Weights of a small mixture-of-experts language model, trained from scratch on English Wikipedia.
Size: 8 layers, vocabulary 16384.
Training: a variant of Adam for the experts, 5011 steps.
Below are experts of layer 2 (counted from 0) of a mixture-of-experts language model. Rows are named router (the router's row for the expert) and show model dimensions 0-95. Each number is 500 + 50 x the weight over its row's rms, rounded and kept within 0 to 999. Numbers have three digits each.
Before each expert's rows: a language model's description of what the expert responds to. This comes from a sample of Wikipedia text that the model never trained on.

# expert 63
Non-Latin script bytes. Byte pieces of Thai, Hebrew, Vietnamese, Cyrillic and other scripts, plus transliterated Asian name pieces like T-osh-akhana, U-tt-ar, Tak-ay-uki.
router:419468553529406536486514512554533510494474523464405441545446518503463492485438478546477532577557486506542544518461480395558485580476410511515409467494414503427416466544392434558509500409487476545541496529460433480481494482514447540470613575536451433521479456491466567423462496527528537461

# expert 27
Digits in numeric data. Digit groups after decimal points, colons, or dashes in tables of percentages, vote counts, times, scores, coordinates and dates, e.g. 46.10, 2:20.
router:523410464510536420498517526471488561513478447435470484487474520486544467503486569479479498542554474489550529590485540490518471488547419579480452432487465531491429465539492508618538403474539532428458470446449545569494430554453471453426515494417506560458435506535498534472560366466502437509

# expert 0
Title-case words in titles. Capitalized words inside song, album, film or book titles, often after quote marks or a colon, such as Love, You, The.
router:448518579526457475431503487472465391459530457473548571454548478438521546566569577526516493531501477523519421494496489477521599546435483464468562530393459393449506514523517513456567583518484581506525481458541531472559410565508503579406545494520563549473517457555501555488526446464516498499

# expert 38
Quantifiers and numerals. Number words and quantifiers after prepositions, such as two, some, many, several, those, in phrases like in some cases, at one point.
router:546478454527479563499466452418479522498529536492461461492465515415548494509454565568530484484546602489452562500448508467561646526583444489609490541519567463436461491554486472567509447445512539500516576589459567492565575518424464526448444532525507458422475484509560484480522444572411467493

# expert 52
Separators and Thai bytes. Slashes, colons, dashes and spaces joining or splitting items, like Total/Overall, Number: 1, age 87–88, plus Thai script byte pieces.
router:466581439491454516633545483501496543457503526463469467499436511442460457501499505527492607469483467450476474458582518521500487498421403551485469545470499582459571424489488417491549458519455482501501542472395480486543520392433546469507464623531538578524463535555529591450460544485523516506

# expert 19
Table cell starts. First word or piece of a cell in wiki tables and reference lists, such as Subaru, episodes, Yes, No, ISBN.
router:480501466515457539497567435464513453463464485621492555466478510474515506427534608524482477525450498557570497551494527558424486499549431565522518469532544521561466614427550605512530523528495455448434383526497582443578452563447451507456404555490483580580493492536470514445488504459370489530

# expert 1
Personal name surnames. Surnames and name endings after a given name in credits, tables and prose, such as Smith, Jones, Richard-son, Gerald.
router:429457553482511387478550556522462465510568384526560528516568457479539529625517500523495553539584580505515532557500479517447535460455466511513529431437465355549519471561518461456546523463523470625512444561576511417504531518531570538415423533444541459550547491498506484579482467452461519548

# expert 58
Word after a credited name. Prepositions and punctuation following a person's name or noun in credits and lists, e.g. for, on bass, from IGN, by.
router:445568437520484467491507523452516447534550512543546582448510379453502502449555625484466509567456478431533461434485534587377520546496498450407453484371505374451510519420536555473510551529445537479517393493526560502473433513521513516395418521504503568436511522558537542503598502524535550527

# expert 13
Determiners after verbs. Articles and possessives right after a verb or preposition in biographical prose, such as "complete his", "lead-ing the", "do their".
router:510468412532484553437461438437548553550438499471542445599500424421499551516477477519565506611476416540531419470538434489461534475565578442499545548580487470521491497494505473461575560395463534451532491490533521517468462462535464384543492480594557550500511466482574538469530499419481513436

# expert 48
Narrative main verbs. Main verbs and clause openers in biographies and sports prose after a subject, such as began, took, joined, would, However.
router:451507489564423473500523538516544559461517507482572535552573530604561540471612484514489465485492480506520456551433504471361467451509532500502555552570612518488444581534602547560480567476539391513500393516514531466456466509638534504495494498500446511430529566456477568557532466536531546466

# expert 17
Verb stems after auxiliaries. Main verbs or verb stems after to, was, is or being, often before -ed or -ing, such as implement(ed), reveal(ed), seen, allow.
router:578479553593436513543557464491519549605505542481531501558533483554507578455549469506558430503421459484551524517521514518392490431563472561596448552587583514568541467543615476576457495457469412456492562484508501508455429529523438540527461455509514426471523579440515438405467525501496420506

# expert 56
Word-initial fragments after verbs. First one or two letters of a word after was, to or an opening quote, such as h-ampered, h-iding, "wh-o, for-b-idden.
router:577521446591535607466521539461497577583612475481463531519471610570585559444534491437539472453571505488429513403509507435488506559555555529483478514538540563447531540430533449545559544441515502471490575576486497491533495483497496579591422520548560506444480610433469416436492536429462445538

# expert 14
Country codes in tables. Capital-letter pieces of three-letter country codes in sports rosters and draws, such as NG-R, N-OR, ESP, plus periods and table separators.
router:379437503496491455521570571427438452416431539550465521423497577411477433437560485425537527588511524479448522515618548437449492559463465477552511428514493516521423499577453604489593519557406528496427483478524482587503599517438458415499581539428488577537476526540446436500476501494457533497

# expert 26
Sentence-ending periods. Periods ending prose sentences, often fused with the last word piece, such as ing., ation., ")., before a new sentence or paragraph.
router:560509509578582498508548575563450538477461525469536430455509538477565495470511489524501409550460459448580496513423409534499546426487527467497469558570559378585534467547463461518440417535590537503627505565470495452544477559563402508593545490499592512419512522487581451514485487543523528527

# expert 46
Mid-word place-name pieces. Word pieces inside proper names, especially place names and foreign words, e.g. Kenn-es-aw, Belas-its-a, Auch-in-leck.
router:549489517503545510537582592532538498546517539403484468518440525541531457430510549531487483498476565554539499515507561524530501599467500497409505452484417536548430428586445408512515591546535479562459558510498561563457591463495540476432524554534523533436508579546574532435517549492494520516

# expert 16
Head nouns of terms. Head nouns or noun stems that end multiword names and concepts, such as process, myth, draft, Program, dynast(ies), often before a plural or verb suffix.
router:496539489560476460485465504620594536474635414572464476503515453589522528584468570429418484471496500546494456489462404539436473388414497535497453515426531539478443500536609421521498547502568444538541517548543452569512458522598585528480490441557450494507472460527530533574466589427496546450

# expert 62
Infobox line breaks. Line breaks and dash bullets starting key–value lines in infoboxes and lists, such as - Family:, - Elevation:, - • Density:.
router:525550536505473424525457421604477533479471462527427515514494583469518452529413511559525479433517520478433415494417540502491513523504546524532539577564564446489476483493490427406475576571475491574456593527532432549457531456502494501512579540488467485457572475464493481528468452534464528507

# expert 43
Infobox field labels. Row labels and list numbers at line or cell starts in infoboxes and tables, such as Species, Magnitude, High jump, "2.".
router:395582453445436437482537381571461502526439531461547525452503610411537442489523427458537466483490573476498497487473425552504488575544496544590479527508633530511465492501518517552522444500421489534456574485543441544463454425517550500515488449411408404446516529554404480483456466534447501462

# expert 54
Numbers in scores and tables. Numerals in tables, match scores, statistics and coordinates, such as 2–1, 13.350, 24 players, 68.3628.
router:525465425477546489487502480485461442511541515550546494449493492527487521522506530507420564555445544427439609509449512461487459419497608538558583416474508537425537507432646451432480575482414534488491559468451462475475437465457497487522491427551426502503424585532440416449435410607546466512

# expert 57
Romance and Slavic name pieces. Accented letters and inner pieces of Spanish, Portuguese, Slavic and Nordic names, such as Qui-ñ-ónez, Al-var-ado, Str-ø-msgodset, D-mit-ry.
router:579503530527494471472405511423503515524470550446539564523535440536430473492545504492536479510446537500587547540510539434517569483489408512480563473480421393460461417505479413492474503497420536553531553492560462568564501459544548546432494568481511474504434544470480474529562538443530497553

# expert 53
Non-Latin script bytes. Raw byte pieces of Chinese, Japanese, Thai or Hebrew text, plus degree signs in coordinates and Vietnamese diacritic letters.
router:514511587468499460484469516411491395420539509517394540519461525558545596438444468467528401553444573424512436493522495523556466518410488546422573473399470544449484486448478419556601433577500516466514493480441447540500524562471496540513485482523432509600436560527446557461562496470456559553

# expert 29
Word-initial fragments. First pieces of words split by the tokenizer, usually after of, a or the, such as ch(amfered), t(ilt), trans, dis, precip(itation).
router:559546447512526626513495514521496559455483372445479535474478524578500528624484540462484466470533501502447567443540465458528553469554409517507472464444472585490474546477532441519457465500465533432566543500506584505587428488489522536558507591521552491519484421551506481480470583518572492503

# expert 5
Comma tokens. Commas ending clauses, list items or place names, often merged with word endings or following words, such as s, / a, / ), / , the.
router:516525506485481559506405557464545594552514609524562469488502548567571387507462394538540530487506415484433447432544520498543522476471533456417436522483516578492565484542434476583414485524418505526479535538428610467450431516507501479495477531516463496400529465525556568448516535568606523554

# expert 21
Copulas and auxiliaries. Forms of be and auxiliary-verb chains, such as was, is, were, been, to be, being, and participles right after them like made or played.
router:456516433521611448458467507516516450509488449512520438534540502592536566507598414431546377456416520474495407467417534503550529519596500464476452470539528444431515541476605507459417497451508531599539565548500589526393481550559547511586491547538584541471606508496570479487591426481528499458

# expert 59
Place-name starts. The start or first word of proper names, mostly places, such as North, South, Green (Bay), H(udson), Great (Lakes).
router:472446540452507619476571497413462488460467539531478476517473460438575469521597491542557462490531569541535531561493529556624504546449569554501527435565502478504529465524427538442517590449445565534470410593523529517587575495499473569461433499480522551570534494564494442445428535514474453561

# expert 61
Word-initial capital pieces. Opening capital letter or syllable of a proper noun, often a foreign place name, such as Sim-feropol, Gu-atemalan, Carn-iola.
router:541486603441499580463501456467507447439537445454535522499515522534560578590410505521549536486548414526413552496569547412576500473569458462553587501518456515476504454536458600441499488487521565519540507505533530381561505546512379539526465500505461458602541461504531427466457481414513447432

# expert 60
Closing quotes and parentheses. Closing parentheses, closing quotation marks and table pipes ending a title, date range or note, like "Raceland" or (2002–2011).
router:502546603586460418505489511518546446404549528530496500494446456396496465480481468546548521439490485538500515510501588556501567546418496439507556479488538514504529518466472549560609514441533577448384509459473394517503623503443466419418489584504447520443571459524468547538491520516444496473

# expert 33
Consonant-cluster word middles. Inner consonant pieces of ordinary English words before suffixes like -ant, -ation, -ing: trans-pl-antation, Rest-aur-ant, Di-agn-osis, commun-ic-ating.
router:433455532459441519531468498606487471516527488460535505466464507532414500493570534496501479432443432474417533534584523490527583566517413632533492441543420457474494487490502428466463538410422468598551584508491426483612559576570443464501555545530541491469520464460572514458455510470561507584

# expert 7
Units and math symbols. Units, rate words and notation right after numbers or in LaTeX, such as per in "6 cm per second", p.m., "_{", "(".
router:437516579577538532586580460401506557523503493581454592484507559430483424482502478518470476523568564525529598484576509536544453446450532483453541464468440565482523511530507538458486425516506548459441439451428468545489467649543451436440575552483501558546432433529469534485538547521456544650

# expert 4
Sports table numerals. Digits and numbers inside pipe-separated or semicolon tables, mostly football league standings and player stats, e.g. 42, 0, −5.
router:490566461436481469527451476445488451550481555515464483469454501462452537468559614436454534547485563500442548524471548446544465501460467480511529383550459548450521538488522427519421565490412551493460490455534473474500485445433494455514393435588468553424440549486433426427461461540517523566

# expert 18
Open brackets before details. Opening parentheses after titles or names, table cell separators, and prepositions like in or from that come right before numbers or years.
router:490569529541439591461499575556442441458555416563477513536476501466515524451496482438454468444464582499532470388499508543447484443488515549524427481477494530592605574415505529446583468502556454576487467536504491505483465514493532524578533482543451536528476522543581540538449563569557523503

# expert 44
Demonym and place suffixes. Endings and words forming nationality adjectives and proper names, such as Laot-ian, Ugand-an, Paralymp-ic, Suff-olk, and words like American, National.
router:523517451423454428552474512573526396442607560522547442530488431471408439560488449504483538495532445479538500624522442524540520524533553538475532456415422463538527484567452436399508532487593474595512504451468464470535584464529555533467506426511634490482510517490554552654480409435438535464

# expert 32
Mid-word consonant clusters. Short letter chunks right after a word's first letter, often doubled consonants, such as M-app-ing, T-w-ilight, Leuk-em-ia, ab-dom-inal.
router:492458524459508532466529527484459592506457525460491519475483609457477537478453551578566438425413486499445586469561501410496469489484499534584464442616477472495479452481517422515556574514454497515590571460484480496375577596534479531507495588482481498548456523477527412400521518423539532591

# expert 9
Medical and chemical word-pieces. Middle pieces of long technical words before suffixes like -itis, -ic, -ate: laryng-itis, dermat-itis, hyd-rogen, antiretrovir-al.
router:504570517491503519511504486480456565582533559516463494439479453576489571441513425576488420480469508429518574420489462497534492415517526461547446460523445564454505443506467466551423494409474424414620509454531442562511525548550526564492447449518510410484534514482570465529414553548540429590

# expert 37
Table cell separators. Pipe, semicolon and comma separators between numbers in tables, stat lists and coordinates, such as "| ", "%; ", ", ".
router:496485497444403541544513500414469479538544560529468538522485488449480491465506419456471473467469456469493512427598565504467521511490459542430478476516488546535504493485447530497573482518578469508449404480599396421496470385465437486583523536393495424490443505462443434514562561421568502448

# expert 39
Second piece of names. Vowel or accented piece right after a capitalized first letter in names and words, like B-er-esford, T-ri-angle, Ch-ic-ago, ö, ü, ø.
router:456444579442486589471527581538407546435498541430522501484493487594445478481511470589466517559482527502463613503508532371522527602512434486504551337481453489514476451457451510463447477517513508542517559562482514534468500466539477461513513557552509358514465507500511441484512446545456535545

# expert 22
Acronym letters. Single capital letters or letter pairs inside acronyms and codes, e.g. the M in BMT, C in LCDs, G in SGT-280.
router:541503415534491583554541516581480487394530516547515482459493515438431456473467460485461568463542467488545535475524481429527479528427463456590496386457474509492460410557486506384484546552500521565471515472521402587402545488438398448552635491517515535555427488543598470476443466512405531481

# expert 40
Infobox data values. Numbers and pieces after labels in infoboxes and data lists, such as molar mass digits, area figures, station codes, taxonomy names.
router:422615505472554542587509402528379417501495582515473501444493441545578446549407449490416507442500514457454551491501475460536448559466439423501517475477561563445440439532602526506432525503382480455497522435450501443421582534439439464446499524441496579487450488497497449480462501570548550555

# expert 6
Month names, date openers. Month names and sentence-opening In or On in dates like 25 August 1927 or In 2010, plus day numbers after months.
router:483478595510441458494517501460427414498521521460492503505448446536489459436583457551550568487585556582535528474458497475526435535401524586432559565476537442549559444450474471452373489562582523489430483433469397503536479551380500451488575506494490516440512445547440448528539516486578628502

# expert 42
List and field punctuation. Colons, dashes, semicolons and pipes in infobox fields, bullet lists, tables and date ranges, like Preceded by:, Released:, 1931 –.
router:406554570487597398419472483415452496568493497507542535525634565469524491454428485464532543574497474472486464491507543552443480569490497460413434507445514423504460517435509591454528543542538499452509434547513497504583480499517551517523560580384496534441534472460454530590576514534515591446

# expert 36
Units after numbers. Unit and count nouns after numerals or number words, such as million, km, yards, hours, two feet, two storeys.
router:554433481548513472520534455458507605463525506591508575517478523572516457443531523458447423529562562507535450498479458547541470466479452626515454455417603532447465598561508536585448452500435438490476450460529490550403466510502498447444429475486416416534495369509534569553524556507522474452

# expert 3
Paragraph and heading breaks. Double line breaks after sentence-final periods or after wiki section headings, plus heading equals-sign markers like ==Early life== and ===.
router:539497508565550503492459602547436491427433488433531493495534544510353577480525487524531440574548554444456472578573520443526533462416567436480484524564549521543504493506468532461499436478470491427539401483446417481528557522525441469587526430521549446596472534499588485469437561441502508477

# expert 31
Year endings. Last three digits of a year after its leading 1 or 2, in prose dates and tables, such as 1984, 2016, 2023.
router:631529422464507460475434496560509411519454549487481458454486441468461452471496529499450465420558472411519418536505477508587461444491476575518503560495482448481491571591508546506441465563539474462518443480536398454409429454481462449500533448383494516416504535418456487477586522536512549456

# expert 11
Latin taxonomic endings. Word pieces inside Latin scientific names in taxonomy lists and species boxes, such as -ensis, -idae, -us, -ium, "- Genus".
router:433545501410508449452501423447553545608574502555542561488512393493482604475520584566351546482495539532480501521546520564526523450486404500543489488456488471487476499451535475549462474503492437439535432437493535488518531560452565525437521567477561526518521467555450400586448585564550544608

# expert 49
Headings and place names. Closing == marks of section headings and table rule rows, plus country and region names such as Japan, Bosnia and Herzegovina.
router:521586535491550449549499515607459499540508459569425481591541553461505505475552574495455577426469456556456515514501467521500526603565525482531453524477488496577493442561474457558545419573557561484471448547490405553464571574560529484462521437400407564499477531483384488582540516550455536471

# expert 35
Word-final pieces. Final pieces completing a split word, often a noun before is, of or and, such as sleev(e), embr(ace), folkl(ore), person(a), -ation.
router:521481539532420500429489608527536543531411566466456510520456466431465524537484428545448397418489456567560487579523442489591487439534556450428456456500453509519531460421453428550511507407505520523589558441434519602516509459541513521487516483577524479446417474495567507580449437569503517601

# expert 45
Capital initial after punctuation. Fused tokens of comma, and, of, or pipe with a following capital letter starting a name, such as of P-okémon, , T-etley's, | F-W.
router:598446468504458575445528384491523480491511557525560527435475507457551520511504492501548618475572462465507438363573519513524498406618471475458441492462523510465487595459430573453529545531588535402522447507510507400479463578430370533490522561576566457543525504547534438378481443522468425473